{
  "num_hidden_layers": 13,
  "d_shared_expert": 0,
  "hidden_act": "swiglu",
  "moe_layers": [0, 1, 2, 3, 4, 5, 6, 7, 8, 9, 10, 11, 12],
  "router_score": "softmax",
  "normalize_top_k": false,
  "routed_scale": 4.59,
  "init_std_router": 0.0187,
  "max_seq_len": 768,
  "train_tokens": 233200000,
  "max_steps": 3559,
  "dataset": "wikipedia_en"
}
Below are experts of layer 9 (counted from 0) of a mixture-of-experts language model. Rows are named router (the router's row for the expert) and show model dimensions 0-63. Each number is 128 + 24 x the weight over its row's rms, rounded and kept within 0 to 255. Numbers have three digits each.
After each expert's rows: a language model's description of what the expert responds to. This comes from a sample of Wikipedia text that the model never trained on.

# expert 8
router:125149122128111118088136091097120151113117130122096167109162149138119139130127112136093113129143119133147145115139145113110150157141123142151107112133121130158124160110109143121090153092136118
It responds to: Verbs and nouns in athlete career narratives and squad tables, such as debut, won, played, scored, team, MF, FW.

# expert 11
router:124163117125104147126087116119148128103155134154147079126130148147093084161135123114098166113134148131153138131121125137136123126134088153132106096111116141135147158156090133112121141105151171
It responds to: Word pieces inside Asian, Arabic and Slavic personal or place names, such as Ch(ol), Kh, Raj, Bh, č, L(u).

# expert 4
router:082146086135111127114161134100123117135167152111107167111110170082151106088098130156112118127167108165111097144134146116119153177092143118107105167147161115124130136100130100106121092168149090
It responds to: Cell bars, decades and numbers in sports score and results tables, such as Set 1, Sheet D columns, 201, Win, Loss.

# expert 9
router:157123091098143088163119147183087163126146133145145116144138104133120149115096118171161118133102141121144164097109105124120164096144169149117119125088121114131122134107103133095127148121138148
It responds to: Punctuation and units inside numbers, coordinates and statistics, such as °, ′, N, decimal points, commas, and parentheses before conversions.

# expert 6
router:151118114141201136149111121137105138204119095109091138112116112121130122167145109149132070143111148168113131101139165165135097091131111128118154117149140116121133089148119127117105130130134123
It responds to: Opening word pieces of technical chemical, biological and medical terms, such as oxy, hydro, di(acylglycerol), gu(anylyl), par(thenogenesis).

# expert 3
router:133090151119147133131146102163123106125136115112144118115166087134164152144112151096126108139142133100086086116118118124132125191118140050114143138122118134105144146147167190114102088154099128
It responds to: Table cell bars, list dashes and line breaks at the start of infobox or table rows, such as - Elevation:, | Candidate, Born, Died.

# expert 5
router:128117129171105092120081129105118091094117086136132159157097156113132132165134158093097145131149145108106148115104163133128141096127133162079166129143131137139093108165130094130096157128111128
It responds to: Modal verbs and function words in running prose and quotes, such as could, can, will, would, not, to, that.

# expert 2
router:111156137140129134144089156114116146146138181123107130162094136140102121120151178083125153156119147143170121137175127137142112119128110162149158115141114140142127123109143112158157162106139119
It responds to: First names and first name pieces at the start of a person's name, often in tables and cast lists, such as John, Charles, Sonia.

# expert 7
router:128095115162092144092205126111144136119104152119119080141146081140136146133147110084155124112084116114117099126112137132120100119134115139130089175147147133118130120123126108134159100151151126
It responds to: Single digits, years and short abbreviations inside parentheses or after semicolons, such as (TRT), (OUP), 1993–1994, U.S.

# expert 10
router:162123158124159098150146153107126123110159089121129144095104145114147126134129160099155135123163113105138157126142105132107105160107140149115149103138095139129129088112114097157171094135121123
It responds to: Line breaks and separators ending infobox fields and track-list headers in music, film and game articles, plus known, written, such.

# expert 1
router:076129168105145191138174138151109135142127092132149106131100107149107131095156109161131162101094129143144132164131085139140114102161107096167148143136149090139107144125143165110153119139116108
It responds to: Head nouns and words inside names of organisations, places and military units, such as University, Railroad, Army, Museum, United Kingdom.

# expert 0
router:096146144107129109098043115118149130110100113128150118127143162142116128093107084167147097096132093153098114162129149126124128105143118106150087111120088150114136148132120138174113156106136144
It responds to: The verb after an article's subject in its first sentence (TUI Travel was, Galgalia is), plus section heading words like Career, Personal.